config = dict(
    hidden_size=192,
    init_std_qkv=0.0269,
    beta1=0.93,
    dataset='wikipedia_en',
)
Below are experts of layer 4 (counted from 0) of a mixture-of-experts language model. Rows are named router (the router's row for the expert), gate (a neuron's input weights, with its number), up (a neuron's input weights, with its number) and show model dimensions 0-191. Each number is 500 + 40 x the weight over its row's rms, rounded and kept within 0 to 999. Numbers have three digits each.
After each expert's rows: a language model's description of what the expert responds to. This comes from a sample of Wikipedia text that the model never trained on.

# expert 21
router:476492543456522511459483527434567432558450504457507556528474542459560541491520442498468543490489532536420471509476454487518455496443525466456479437539492499450466503479550596530524485544513482467429502473472513496568446553542471454535539569522597510490457467488497467490436443490447458475540436538448576458511487526506499507420440547468478511430487491484494540490454545470506461456492486543428505536538494493471478438421564533473554459556521523458491462487517537492494434490504491487485574479472516587498425497535384534477505452472539438530454483529484530492478434461508518461
gate0:433499568507535466589496487462574507501499467405524511504481560446537520414491476472472493498470410503489533510485506471527500484558532496514453473522481448583503532496499540457447497489525483457477511544449505549527510470447457495537508479552491604440544497479480504497439461499531455552541525457392430485580596482477458574461488523504412432554489521472512534498499489494490425502573529465491481520503497471542508462559528536471520517553480589485541511517575528487566480564496507515505517555463512580490519517458528524466537497498459403521513475494488461430486521505415511520
up0:525539503455506489455494404506525450506543540477573480475499482498613483404545473490539464504559536492457515479482558450502451501503480460548480465522489518474508507501489500511520517528587410493556510558475526480501487546427479480455518457557558533474523489471532486378437547550500538494501544510472462484486548543526499518437484472464498519432493509570526532479584518459477494488584474480485543459476511557461513495503493541434596477567562510555461524503423519401495582512405458522491514536513493420473448507536515518512479476523533536455456467494516561481520545464477485526
gate1:541404539514471505526575448513500517521461444495503439448447523512460535511504525445504482459469494461434534505437479503476531484494506493424512503507464449595488519474518478555535470502508464509466521501541571484528464508493553479473498498524559501482480432577509544451493502499617600469560475477470462474501477414480464569427478508544529500523433422434451524507455532517508527537521558604596448562472499471575487485532456463531532483446514476453565539465457530437466468528519530440489485484454571437510537555505481559503495482526505486531518536553483543488496515447505500508
up1:535481576489459484432476461543575437487560420477499445567521539442471500546451527540545485542490487519504530514559504479522526463519478540485471481480506415530489583509483413508473455492507446437500466479488556562567547490469499508482547518486493411472525517521478491489508498555448529500514412515447475555507495503472490489465448521500521516401535474503471554517617546523530430442493448515552477494546497530470453504516500577499532502491458492463539529458577478507467457521498617548465466530543508506468506475523469445485492525526459538590421522477541521450456491423458464518
It responds to: Name-final syllables

# expert 35
router:433488590470516473501522475514541480441503477556498493449475489557476467502527518525443544460584441466490474462563546498517501500524488513434596493488486492512458494489491543474548551441482561451570535523522525554529526514522516458549459566498511542491537460486467506593559493514472521510483492424521508424529533461476469527520523470525519559537475490573492493475471392463500490496464552485509547574519529542496533538473400524488506462540469511440475534467508511423462562590435495476520522594481439526484549486491487492469529446525524539586465428451526572486479486519555519571
gate0:513434521548529481568528500471551503458521529461547512522478553438500474481494486472496583498456491545536458455531480440457487515475466531441511476585513454491426513528489541506526479501568473486510615555579509492543532547511585451495482521526541447490497505407552458487456530496521460426477506494513501464455410509560485492495485469484520474482443540500441435374450555457465492456468516549432599501488503490497484573506513524432554499497458502553574540533499496480459471485431496503495495516483550448449531497514540492547439509562475475486453494468489522468459578484451523455
up0:549502452508512469495443505451486432505523562542411507492486529539563492519476564467521513520471508478589532520453460519490423562513511487537456550492488442523491452519486497512546428567451519375483480504500512473523456490551460497491484514480482533459477493514478441471492505533487518564543529536468524483420538507505449516457522537499513517511480519443540535426545548501562589420430520524501533455466498445440549548415525524510485595522480528524534540500514485421458445480449434483524543553435462487462441538523400519508489479519506498510409467517540524417483484455494524480
gate1:496457552566475537486589491472436495467497432493513491470461541492525542561433517480521458429434548372398442542512533465507548556501480398507509521522513553527474538489515581453529466498505524465420544479509464578509489547518519482524442509466463513449531495439482519486502515495426519516473499470531529451511466594451445446453501436433476547501559485503543477453528425540484518500507563543549497534483467529515565511478498531520489448529457495487524554517530526441617522469494552523517515541513490541531494522497459507537488528470479484592466469530503465494463439508473519484
up1:499491451574431519569529496457516479515462507506458558435561508486522504458568484524510499544388471540505477480572560499526506572468458512461550507569530491520445474503493542488526513532436468502482536517468490531482516487472478437505458574522472521488462533506482471446474466515445405620489506466487516500547458455501538461478524528458539485455568425505560506554471547492448493473398559491581563459445523530535481524440537446454524474491561436468500522477518509461451472535512573472516537516462486518450520478505540448481498515472473498581487512570525517545470433554512465567
It responds to: Capital initials of names

# expert 28
router:548467528480501515539499497519437481438536476475465520527504569480477439501473475528454458469499458456477431437526521486536511513429554466533588492530547472492504478518441494530435505526511521504552574529472493465488497464499469539504514438549487448470470509487505539566599474425562557496514503527460469529480508455490499514525472502472419510513555487485426484491558521465510491484538558456427486522512482592470538505460513587480502533436498467467532484491575516547486492491494490482508498558465523455404609497618489514544515580465556448500563462540465456516473509516617479465
gate0:489508473464480523501552579499479494455524469472558427501480531513407505508510503501458537445576451495485422493545485445483580501537486447453540519521499447524488556502558519428449489533505489591485509530465502411553517462515465498480543495456481554493470546539472501505571411466493568461566454499506441510536451432521498485486492483454448513528536498467472492542516505578474429444509487487519566498506525514468395511526511431543571535482415526473465493553512406504439484479499464480496532496463455436547547521487439510481445476474445531501521544454455544429517540480444524537
up0:486476555529490517486494535581425499453535457478536498457513574564479533466522510451488432455483537458503458528486494475472491535546548470570499448507468441496407495449491507532430547448473488499466495512506382533525447459495552503455452496526480546526467500478491517584458503475461471509508566508454556442558483480540525484552459553507486493475429491494513509464490552490506497592542559454556483497411554519417464468427531545539508460461554495555456542531491504497538479538402482482530490505438442449471552457442463471432474588499475458551514501476485552505518455489492523476
gate1:508601520544490526440529531527518459486585466522489469435505515473500461496515540531454501542479483529459529479450525475518486478450476495490524569430503479490490522465505555570512488538474496563507463545496530505530530530524509479526524507514536537522434506550500498432508424501427488552405492481483508612508454519475494462486581538476534560520527558467478513560562478505590614524549455529499442496523532499489482502580547487501487528519396546483482493442496521559567449451511497522523495463540470483505457470520542421518571537595538437528466509442561447476445513467467478535
up1:554514486515502483477460454531477508567513525375540510487500518470536525581508428552533492471558525531558480511456551499537509499429479502491529420555498506554500529542481532425408573447547445552536551495441509501455481447481518494495440526485511479531502474498512512456491473464558519472519541458514482481498548452511484489406504530458488471539523501513555446450498519475549469500468583572509487600484509467473578542476488419545474501491566497520435521517485511529495518547533478587505476498428543466433463482460464523510475515529543451515498553584468441537486581446459448537
It responds to: Articles and prepositions with the

# expert 1
router:519452469470449552542486540477482508561487478490496512510520570495506509477509524546535452473477534411559508452455420473480488487447454524462532507540502522537404494581533438509498517481530474550483452550571446539530508579518501512477559500450495469531476430505468436515491467504493524444499452525409588450506469505499554528487474496526511490427577478415525554516451490491539559517520456507525434587472503452459600545472527497470486580541450466542481449509510515561484512446530466438488491485481484601549533519483493437512489490481530522504455447490436468436459483538507535561
gate0:475473530550482532521575530534558559550475502492530505551473510476516546484481448482539526477476484491583452545561545507487507503447483504456539474405545523539519461546462458448479520503510512518495405483503483458577482540494517430539580489487474566507473533520458515572552448425608516508502510527501459497532505519585500467578512477575476539454558478543565467461532531500544508582517453486488474417403482487512526468446461555514493471477468540470515510563475475446538483556571449469494506512504435446472515483489496549530528517561544525525495527502493544501495478561548605486
up0:470529496492531523535495468561474527514502459525420462487544441523552546506513503505496505464479466481529520459544539515539487548528480522450485507516516443551499446490523420431522500537530498452425470594530498585499434502555518498444494468497552498527553479525497542514555532533451467460504505374483549474567562440497487504504477468530511505515503467461523515518488428559481546552556553540506458544519432507569458456550550396465499560540546497519566527426544492460459472461505492410523458516497495514503487573520541361523519522433462528496527515508431477491523543500502494467
gate1:501478488552479490509448514446464510495481417539494512473469484521546496442467597543505513543424484505460514538539524627543511451550496490424395435484491530506465528513447532511514433392542470526497515478528570500523507563502489553527484531476520523513474502497547467535454527494506492545483546481527439449480436554525459553501523540547563477484462535563551582521514461482505479487474508525462451491535461499508486571539589517477512522524438474488445477532530556462496500541428520550463540545475439504468549532508436435457519471527506514492519465510464483596549483522515463396
up1:546517496490525490434531488499449517487507570459544497524510446521560534536474455495699517495496519498580465463482509442473487479532479491543533550501526498477450493567505525449494480508515528511443458406496504565467498534486513418516456496493533477493570508490506503548520461485477549456456498493475460572519581498499499523495538530503486487502477590511517529472500577447477535463509475521503479507480517450523436463525423505529508486491517530568489486494543480571515539515478552409478474476460516529507506449520473503587591558564418480564585487459431514502497540448515548547
It responds to: Digits in numbers

# expert 12
router:500536472550484512503480435493514558446478473517470477535507551517511493509463497504577529471517496593451469566503497474541464453555407506549448532508471560532442527452408488435549419443590463433502426474564507518523499441531520486452463542491497455508508440491468569540580504511617455493453471499526544530487519499507491452530532467490569512486463537504510439569559511525478525491451493517566505575516523558513527546508496456489483488493490579490479554512491545494547528473534524486525481532491581454479512426474528517595490494438494533493427508479526434541534471514483541459
gate0:523492547509529589525396486494497532533494507552499435564444515529519578520538508513446488547565538568549495475543490455471451532563499528522414468527417439540508554573474523483512459503500430443499497509543470488518468526487552447521452455465464484471479519438512559434552519514533472524524561482521486485583497457465443487525463534458616514546505524471454482554440503486446467539523543454506529528544511447478495502468505486507564491519544440464507563504506521419487563494573500584526471591502510505535570477498439445473531477483511504531544477499473518551457487518553513474
up0:499493540470526478489427485475425508474485495368451530511533482440446586474551482544470525552522532474538484517498482450458561489506554486533579585418531551523527441435477458519484457561480498516543476570455489457531505482472481552490485414479505482518430566490472555564554451497521565521531541468431497457462508524498492499476471470530566487518482468521437497535478502526542421549459551519570500525510471490485476427555457471461510475495491438454547483511454470480490478557482521496478568491468495528458464483469461491538486432571431507432495553454495459473488548539575464502
gate1:529522521533491601537502523503561537488474531498520504459448554474470458548492550570514552449484459523514496528597554455508569451552496579474518508453459514460532478495476516558472519503491483472439442506567437503446495529462516547513470518508558515539450524589530540534536464495484520455493500506490464516586587519486478479499556536576421495529487458494506548484533552492505449510531543485516511498529503556496493476505525522449490465469494516556547526425558450447510439491594472474568577534496485534544464452494491476470390511485589469518456493469529458498472417514565575481
up1:493512553415467443517555511442554525466555509571547468553496487531539502517520525473580542501534494505467517497472477502545462531530532458496470529415489525520518522522589536551424570456555521463536446479511522565562417482469491499479478457489422409474526447429476423558488472564565451510575419447520514466544455476534493480516422524546557490442448473454589439570478528505467501522541521531438488480468506500471480446539406494515469536519529561500500435521504484526476514514539552549526464514491489486477536521493498474522493468499458481529439540495429503484535464472511481494
It responds to: F and S word starts

# expert 48
router:502533503501471497497525438477538481539460501512510516548584416495459460543545486503485516472565479476504457495424482543502541476506522574521485492502531542520524478479448448524526524521494485498453479533501464613514519500518562532574489571439411508527541463473528503477476505551521520494459540452555461589474548450502539522488531480514486523497545483592490421502588488504501519479490498514588459500480554534493519517503575386518472460427517476481555475429550562472540576494548549504514515550474501506493477492611560450483513556466461515591491557504563537551518493539542503487
gate0:442506486474548540542570437496547469567400534459512536564468518481515548536504515488506475553439441478519472577525418537527548491514498535527539554494577497441501488463475507534497525502488530463492493522509455569501507484556487443583487534524533489556508517508488554565571539518503499538525434421484542495523511471557506536493468582451509519486505522435501553518492480461482467465476538523496513472513505532515571468495442436451429502405438516505548531497485473475565505534479488479395507454458531463491446463532521454470550534492479447520494508409496543542419532544488602460
up0:518470547480542497498544491527484467451525544525614561495447495394505572488490552420487511550493546484475501526486515475537532479463410502456527518509558529496482503558501507479544483478476555562588479546438515548482510458541565540472546526496493514492449478548465419526595539496439455485507512491509572450463479484571510456510436491538382506454498481558452547491515528457504534525465472525513521481507475515505446481486438522531502479480493481486546475488560493529518520504502487510523495504557530460431585503382535500516557485475490429541505540527622473538506462453473506469
gate1:463491489491462561523512459500471501522464491480513452501531549500485481534525453511473573507529475446521529521448389501485590437504543511462442509483561463521536505498447544536509556489524521400596511519479536537449495431448478474545537511543457457463454533512579531503469409468550476477518582432515546449460514495566527512468467515491437513431547466542510420449495456462496472485526465427513509483498535450402531556492462530506484484491466452452476471539436519499514571482475536468415546561480505523523505539536501480517494505511501525519452414435507566526476572471482523457
up1:492522510516471523475587526558463512516570470494421521539449506496525450553460494501490483480557612475530478504577516533484491510568492481520486482491538503458487456557465459517536435516490493546491482457514490561569521510520482564505453482591426528526440551466539426426587488521477454511408499522514547459529542501432452508536518496535503543492489550554489526546535483438540441574468554556524466441473510534588479553443454495451540479485486393502523487496463482514544449474501516477464483487503466477543489523490558482560488497535525421497508567514552456529492513519567495574
It responds to: L, V and Bl starts

# expert 40
router:528565456514455532575518522544545534490544461557451499478527438484525419558464483451517492487538483493529553512507517556485570445579534582495462477543480473558522510472425505530460480525507469456540492524567455451464448501492580505507464431527466489569470496516475479443436540460473431461438487476530514518452515429538542495512458463510464524477555522468573509504538496594441478512503532458511498504509517512481496489484488483508493437449436444513474618495554518523526553488573544536535489481527538483524496426512478449513561503532480549620463509485496505433558536505474522430
gate0:496459540441499513534568469506545558513525494433463544524487491572485482612524499519515564515544450460451521497479535521506552524517475549484541484499537524558557570474581468471571450458509458413548454516480535495540487557424523520466496518474541501473502508543585582504424514502450468436560499479504495460540510430440544525484449507502542494538556545539512495524526464448486540488503547519468489548497594504519543440556515505497573510495494521475522506448491510556444447449431506500516507447450446515535498494555412550547514565513514540541532492521559478444491577522524492447
up0:478481425418470541501444511493576487480533476454528441475550518520516475558434519485426483604530488516543485526461507475412542545477516510476429511515528497569454493506450518454456549418555491517415459491523482445489585449530501454469520448448531547481462501500549518528509432511477557469478479468426555466526470541477438456531505531454505482465478531494556491519497548450581455441507460589455504419512476519527501453507509472506542515428460566465526519467497507508426529525469580426477440443587509525533517496479491513461487527512503489518551478553534514496518494472541538467
gate1:551471512494527459524489493542505509527496481559521507503454497454555435444506552540499506469536412575489478512468609522446558510525493436511446531525582536554494452455539465480528435456542458481496485514519539533496485542477532526424550482470567498524452454497490484520497473554536493452431514510511484504459441499455485498559480507506423521505533564476485520550495450507561462470536502538509494431492476522492503496558535541462536511468434501457559528522465514524399534512526434591478536562456546541478574591473548503433494445506493577557506541533470479509498489425490573582
up1:519474550471490513595517497417477420429512538471508569572543470490507503487526522518499454538506516472498488542559491478416497475488471500453510510579464477481463531529524528504515451511465528500486517460484479486546540526411500410527486465465476496502522486500606474535511469505481547557501574490452479496411529545472493536472524474386472478437508520500530465474466475544494469429458517432525446415533518486507531531573520478452506473451458441494486509499490485572481463448479597511535492505471548501548557485524533410477487568557571530458462444544493528472498461445572497557
It responds to: Single l and n letters

# expert 54
router:479493537522465493565485532515458556461526491446528484431553495498471407491512444475459459563513529521491472518490498467451567485430521527515538553553522552533480500551519585521457544481526464476504493578467462495497527456453486486485545549546540494532496494506553582516507470391456489532515461576501498570535517499482465583545507478500450493500431473436434516540507425539552482515508552513497519458478458553494473467485477586467507504539468493476479466516446484547486498563503516446479447450562412418461502432465525493460454556482442531467474539483402504459456574520477550480
gate0:460512526489467524461485546515483467380502477542433474527461509533480516463494502523483494491422477522480572455488464526509540513518494418517481500482562534490526532507535478436534546486506483526487510560476422469515509533577462445512526421517500515504538462441505516457552502506547482477574449498549516468573572531533445473479510503502537494578413496534545480584521495532543455492542514533461476449440432425504440486570470450492476489418536486485443544569505476467423521540487512521527443533519520397517477541539501543522456545411538438494480484450479544466496473414477533480
up0:459474495541448515495637493489440545501461482457497413482525511504493549542509480508437474536485495527500527498476495477520592593560462521490517540452548561512456514543405476564502506479501488558541522472521481500512487540588538533493534547457520479411548556532525505500552484540499528413516488491494473440505442517463550516556486444455563509496590533483514498545529540499527533471537539545494445499519525474495428483529469458507465509539569469487510542463489456444458500526468611542436478589519520491502474512475497465456455543453507452488522552442552470542504434464454552490
gate1:486526462502537482447501491505506481515521440585506428545506436533475485488568484491469510474535520480515475441482431472525496445475490470479546486512509452549538537415549491508533443475516442490528471562536531431449492553428549570550518572400522497562503522500468432462549516491520490484456473483494463505489471499480511398476484473501512395503478576466559520536454454494548450449545523499499554507481493500576483505554447540512504510533437539518558521508474451516436505468474435449443565511520493540536526530527481513522482541567463472451411539505494430450465530406453539537
up1:515542454494508418496546586451432439445489525441546434523443445438483405527445503494543587579512502488468488478517456565489506443510476492472580487535552462433514520555479530474466528476478553549520544484574504512497478498503482498485510562508485486482535465490438401538501467541545495519495499531547495465520533491558497498578465441481514425458464450564506408494578457487526523536482458459474466470534464573508481472523477515561549551493472478508513521552556466521480536536462504455546542518485463478464490484463457505443547526436476468513422449499442446523495537479515537439
It responds to: Paragraph breaks and brackets

# expert 46
router:433583425490528498546495436534493503482572517516446452513537455486479509573411539474501485488511434546469498466422500599431566483503463556554422552602552472533534516488560529413521506479503466500457456468546514501527543504535525480494603479505448455588575467541525501483483516483538453549467493494498528465449432508459500487525525453484520524493530573546483458480529503552457514527426475568498510534509514526563501466515428433516455528534436447510499523502416515529535529496467510519525534523450523422493512444459528463484516507475492462491531544520524478461533464519480467477
gate0:483409492568472502485559554457498443421503513476492538443508523515539511560522483547434490452549500460501440481543506487467535470536565516445538482487569527506518410440504508465495512484487435546463416514515501513442603509566548435532463501464474538438537497487477543546533532467587528506526492426500511487536466523558546555532561524456542455528495462501479582457528436591475478453553516491477475538466459587474548496522470516505537502514496561447598518421465541503516467545481481461479529507554541515518520513558521536470560476555498526515487541452498477494503470494509550446
up0:504451482443535489524515462545445529480466404473487458477463536449492527448565423522473502457450510479551438417499531553504550540509487461495530511454502515531454503438408454506478505462540505503553574475457536519489547467523463484477484492561530489452481496559444530485496519433515490472582513458550489517505649469531495506434547527527492403484478485485461534546459500509541536480485513511459510563456528519591581565540511510462522470501531507452511495429493487456455471462471484496486471451532519521451493499541565527462490568474463529467461468439459442472497430565423501528
gate1:526503549500478490549493419512560431518516451494468494454481460531497443534504451484588500497492532471556423530543462460535499513502532474471493517442509500543468496468460475532434537413424458567509447467473510474534467531548514584574502476507426498508515562542476488514559529463482546544508526488552514502489488488465484584485489529430557514445495493541506493534540381454486556574479464513511444544523552440430405426470458533533530427529501525505515456507483468489476521487515463562544545477512469460522488505457509428528442510513554503528475423499515544512490447415493458555
up1:533518476556563532544483588536512522468443466440552468460474481447459488500502466448460527435495512520584461480518526497479499455564391516622532528510486451521499520443539446564513503487514424421515468565525430487520498468494494563513517494552505494487573485460483483517484404506513507554526511502502476515496461555469459450496523459494462497502462514492463507552479459505504420434520519418527476484469511405528453496556534467391512537506512455511541545514466568481487560512494440464514519435457478479557423491436514485496513533501574515516585523525531528545548494525508487505
It responds to: N and r pieces

# expert 59
router:488521545416525457469577588502491519502502443443465521523502473574507536534485492452406463507525468556522554542458541460582561439540468538489540533519500516485428468547462403534488443500531547455453488466529430478502570485584513488458522488481545494502497489473574450514477558536529527508433511514566447515480520440518534547515474466496524443507446566521471500497531441513440538503483458391550474444469473439430497523568522490451449435526454469529543478468510479525558436464560494484455548441489494499522489510516546478522479466513512455498549523523486511487565458512502469450
gate1:511574533506409490537514517490491517479523432474453521497490541578434511530553432483509543473519522505511486546481576451498547453584521491466489564461549534492505465495533502548513529542529498396516467517563440473516536546538484539536519556473499608447491502527552516484487535503466520467543468472540531501512439513520538564452477575552547534547462490496515489543463491562401496464467480505560565494514484545543550501494511494510480491496457480531423479509450464527500459436449440464517483561546539370531574501521527488515480563433472468518540483526510564520568566494467504508
up1:476472436539498508439499439588489433459524572507450484432563520415603543563500494538491476435558435510458581435473517444472545513467486550557478458451448478536482479493530556486522436470505487481538543493475438466442484466488458555503526444498529542481495495516493467449505558503491449530523477518495526537538481485433545472482490471595489623452506489498535450555514512522500473483485504497436527474473530524489485518553484526518390460551502503492522552509492509481480520450534549510523479527522530534559454451489551545568535550513549568514497601449513462492530492493544493526
gate2:530473485482442487556508491430483486445506510508539499555487531504413511439587475490466524560574513470460553510526480501560437450496470515454542593542503501537512472500496496504455523529532469508431493517504505564605464501450531493486508469495467603562534552529523432503574475435474454460500534496548497487536486476500527498478461432486473469498491495509558461446504493444551468487425484544472517489577493493508420484422431481446518546536562501468456556545487473507560428491505473543476482436525555555488501545622470498541525466450443505520543493514453506457544442484482514460
up2:478543409518492486476510495504468484518507461558523498492572582559502453487486488514539528521491528496474464588498525487519528516500447456425505494535622493475558520524541510502531454474501450547472479471523429447523538460470475534493501475529509509618593604390530459481512461452478528468527473517540528502446435516529411492471498435575525522527499460565479488569530457552554487482562487457452550465526476465442473451530526457423534505516441474425553499542481476503563466516542498473497561522534529494471516525515510443524498396505484463514514481507535498480482547483518511537
It responds to: Closing brackets and quotes

# expert 18
router:520479464529433530508494477493487477534416534507546477518495588408459553475510475508480499559558463388471465479517497490489545466513436493437528501530500401508484541526485481475443538471522501545513472502541508523537465528548496436574485522504498514444499581475486497495502512486495527523541517533444517468480402507555519499504519536526463432581532504575525553526478399477487415459606503418497428503490481507463531495436560508480548537514430502502482499449527499481483544436468509511553503516492477497504462458462447564551512395507484492487564432458557511501500452531483532553
gate5:461462484454509481484462432513537463533469495551551424492465451561510530435456528476433480539505495543517527474506513482582513514497457608518501511468515501522379521459579572446474488484450498525520521480479452447473514424516504479526514490530484529456446530544473528469475568487515449461461447507491498487465507518488502480479505508468386460481529536511518496576489500467569486606495425528536508552502486519506449445476407538507538474526499477507440515510520573503448495565444598484457438526537470528497543493528486438451479481478505514561570408553514494487522442468534467521
up5:530474514548515521422449415522547485490555468439465547512612412495509496428537515541483478511450480478448441461547522522492493457528511459417531520498471420486419543541537508531552562479514570550508566543507541565474451481566544494516516504476472487455495514502489494494428586514589506487543455488515453429456556545473472499535470448513521481551467512505527572490529406501481515532488502463490564465484516473547448443492484475501515446456583492454527459489562483520452508552449528496559485478490535580548510512550509494464512467520425548486444532460488496529477454479530490493
gate6:474548534478501508488505533535463568508498473478480430450442555524495501457527470448502509492492537517541470423476502539515464532573580592449514503519513523546516465583485532576542507463567479465499541580481541502532521474537486574435531470553504532520478496498457543472536502499468472486550534481526474487478548523491441481481580437499537472493534500418455474496470529579543517493429503442486470466552489650453501469506491516475404473521462495495528520583535494478506511451462529524500478531482470564534498494587485481490526575502523493568493583490413523523417524489516555514
up6:609524437439446499441495518458486450530485565531548496479532480477461468503471495486451497488449557436447525537493466517468477536483494466513563494463469518542489532481565513468373604483484485549518522461534526528543421550498464499492491516511529492517608517555497442470493452519494528575514573568461528437481551518528411547488464474512522548527498533457509532540577489530464490569514529507439455516560479551485434537466489426573538460535489489481463540436472518475526532541445491465429445533481469518462500497533447529501507444420527518465524501489498514543509519445463492512
It responds to: Small numbers in dates

# expert 26
router:506451479529469502510544494484445517539534578533463400592555489488548548434492516456460506475535518539442491526496538467556522488538478466511524524486507495430523476477479534509466537509538496487495508500513421493483560499462541481481415480477517580442525533484575511532531487465548518544476494587477546557476525426486518476432458480454494550445415488447577532587489530547527555526495473552488550458453532456530509445514475600473471536483486524435525506497462474464537431503505473490451532464602539492529493420475515596500453480492492509544425484475505547440554517518481504468
gate0:443457488599432487457473512476423516480497468461483479471495570498495531454531539542512495457524594497515402499476508505474520532442526509479487485456520567461517470562500515416510469516528488489503518467505460520541472440508490510469488530496538524577500459312541482476501494461524557487507505568549561559488451497475497471443495473431489446506521465552596516534490466543490465530504479453515435510518587540457471461485545465481547522546542428513443449498498461428521477586477504465555499510520480486460544473473501534436505528477548454590472473492455511518487517458495496485
up0:397476557472475475476527533468532496524518448547479472470538445533538519462400565530476510543400476501550483449497475476597491484475488461503477538455539428533544519512476462532510519511524487515530471453505483494431486484445530552467476503476478476503541536535560425534552500477482502442523461453406490510479520553548456474466475432396497526505473500456521494479522434453558475428465432515464543493539470457567539505476539544504494507492476516489500441393456490517458545509467485507430540509409497533558442519533573537509518456574469536504527465523542490525525567508455450475
gate1:544493538464433432514566489519483486503450539462437502457516560478460555512500481455536476497437489452507518424519494526482488447484511493446543546422507541527560460452499491491477516535518474555500519481531471420543518640517521471501503466470454494438533501514497515498519532518591507467480480399544462444518542465516553592488460501426465476485526501458508451496420433511550534568506469529481579442483521464503516538474432533450512485487458501532495451462423467472415438535524450495519553424488587469481470484518482575495495467531537508536510503493441525534528513510509570534
up1:517525536530510460500437540410484469499493497465434524487427415444554449486522440540471539443517490507518567496533566542500496504495533471557517493473493485489505456565500585458443501569488481462562524487450466474455414568510495552446454470528524513484577489467465524513471510507494474440483541531556474494463507536433524445493519508512481508452457570483452496507491550463491468513458473466417549536590449480486543494504414539442533455562551470518448461553491440564505519569490434551525499540482484513538502485447530484590521543504448546470518508472545553480479544486569550454
It responds to: Word-final pieces on, ter

# expert 4
router:531511484502522495464458469485566424531500481479502484515507467465549454488449508501485521486421469529581486521444518463532562587480475492490604452519461495543456523452515500448541450503454501515490427475608493528509492484528434505498539549532547500524464444559534472509540462461475466503510502401538576573496495433459461483469494515474508431503496465513421440512501431575485462489440467444475509419507533516508506406485483414496487433521532525497478564581509488520510431482515533520422508514471540507540483493499530451539519465502495493576460523456533546454438490462465425535
gate0:525497542507502520488487491546565542487507504516480615520518491502559513548491474538538464500493603415557403525565471494492500489534502423491536554501520482533497474438580536461468538526539545521478580568541410442453556435516534550458521518436447533491490507526412541466533494539488476532531479513457523550507515486503488470518570485541407483509538560518407562501485493562520443431481469506533507493501487411480501434505519510505520528462471537504476561498507486458520498509460467511451506530502530500479498593397506518472547514485551529492432482452464546512499527586485491501
up0:524529481525529483492479497533559534513511513468454436487550525476492518523504470493477491469448515557467540469399508513516533501516479499475569491465473464506529424461579509576524464487532506469516542510507442458534503574465566498539496519509496559554453386494455533560562533486489500517561494467472549430432496460576530491513503474454486561462435511508476528542415469512527480476607475463417584533468499487531461519455575446565506526487515481508544535514412519471537441503456450504545487500518522464574562486410498516452522436492423542470540437502502523516515523443473521511
gate1:458449485521541460560515557448550538544486482577491480486465490443498518495469476488464497534546465592525510469463525398503473485547508538514500480470494462487478476472572517551491516513529477536514485527491527493548507510520512527544526456484520546501496502487495491506515457561497532560608552486446515572575541460479567477513584501416440463513479549502486504515557460505544429498492513487536477468539585514540539552474541449463526506543438473539485428549458503586467561484525543542549410516440531573549460456478500547573576525527486461475548501471463578520557460445523476532
up1:547506430560537508505459509518504475481533527489539513572464468515506498504526446496575521535570519488522496455583438550459508494490489450535552558493531551500483466518474489505492512533562428534495431526540433457527457510563494483520436624566444467511444480506529528510478559560537601496539557514469542501448538470418513532461511510521514535477436484421528458573493489494432432580493509464496524568486482529473459445456507459545522502449477488451451492529579482427514504442461492584509531523408530504504546460478493524475426513477490442499463534523459509500505486468505485468
It responds to: Single vowels in names

# expert 30
router:516476493558509448518457514460426519501542517527500460534469483496500455496518443494465550479468424462403559412518503563460526520475429522438483544459588471478544496478477525560518449514522451482507490490468536570475481511456465464472516431468455492537469483541489506504545511536591561529515580476519468515503557452511547501476464520491467562524519462508556554548510495518511508524509498485583621422466441502533502460526480493505523467592525426490426474492496473558552543503502518500534464487499521479533451452489561528559493487511478609472449484576539440458481516535451555540
gate0:490480532534486504501511499528450494497557483370415438516463517498454479506460506497515445463512414508482478532502539480535460500435470450463456551412554521537535488506459541532487535471585580454477538572485549500504457499512512508503489524481486409478586495541395478497483473435473483471514459588437577464486458465553533515587473496436446528522479424546475508465530472523467549559470461496484498548550487499572508480580509504557500482560441492530506501501528484526450446513495495496482500508515496521503392466516538468504439557512495519549506495451523479445452488470500566467
up0:478490508532558520419470488498467510522528456577459518566458479582536523526511532506480466547535494430491515535504510530447462477468478498495614425545473506475523502492585469556552508402508463436452518481480514518458568616501490448571501491484506523506516489520554499501491434466447571474482471532538463411566496524564414537541510486433522431517528506487488581492459450507484568508544494470503463525467525473518516446539436498534524459512471457515537506468479527496448497566487534510447520450509510515435453469554512515547518490511520517550440481488492422520526449506466599467
gate1:554500515498568531495541550531498497484514560462504540406568523531521524489528492444529547501473433511546490465537479497550489525480513509515525487469499534609531435452463506481454516541548525431567584543506512550563485546504500497468511496386465518448460475518533514520437468491459457478545537519528563501544502516474559480524423486502500581461560481550554508548464487518533515573536536460532441439509449503625443474481516492506481514489465458475508465540540480501487488527451455463494512515430487463527452450487401466480492521494479525472515484441532475414483390570499523510
up1:496486466463455539538544511505516529499483562549546496516491526469494508499493422461536506526586542514523501484468446488506506594563600501500498502532487454530583503482521532447519453517504524434544452513495465495537469449524511426514567510581406525510500486470492556461429482469431458455512580525464486485503511476458564517467476552492576554536498548544514417446462536459413439475503442502496461484487486458509566415451496437394488482479527425420480491467505521481476494461508483456422465508506470547539453519516485488547544476549488574494482503506514515530427512559511493525
It responds to: Year digits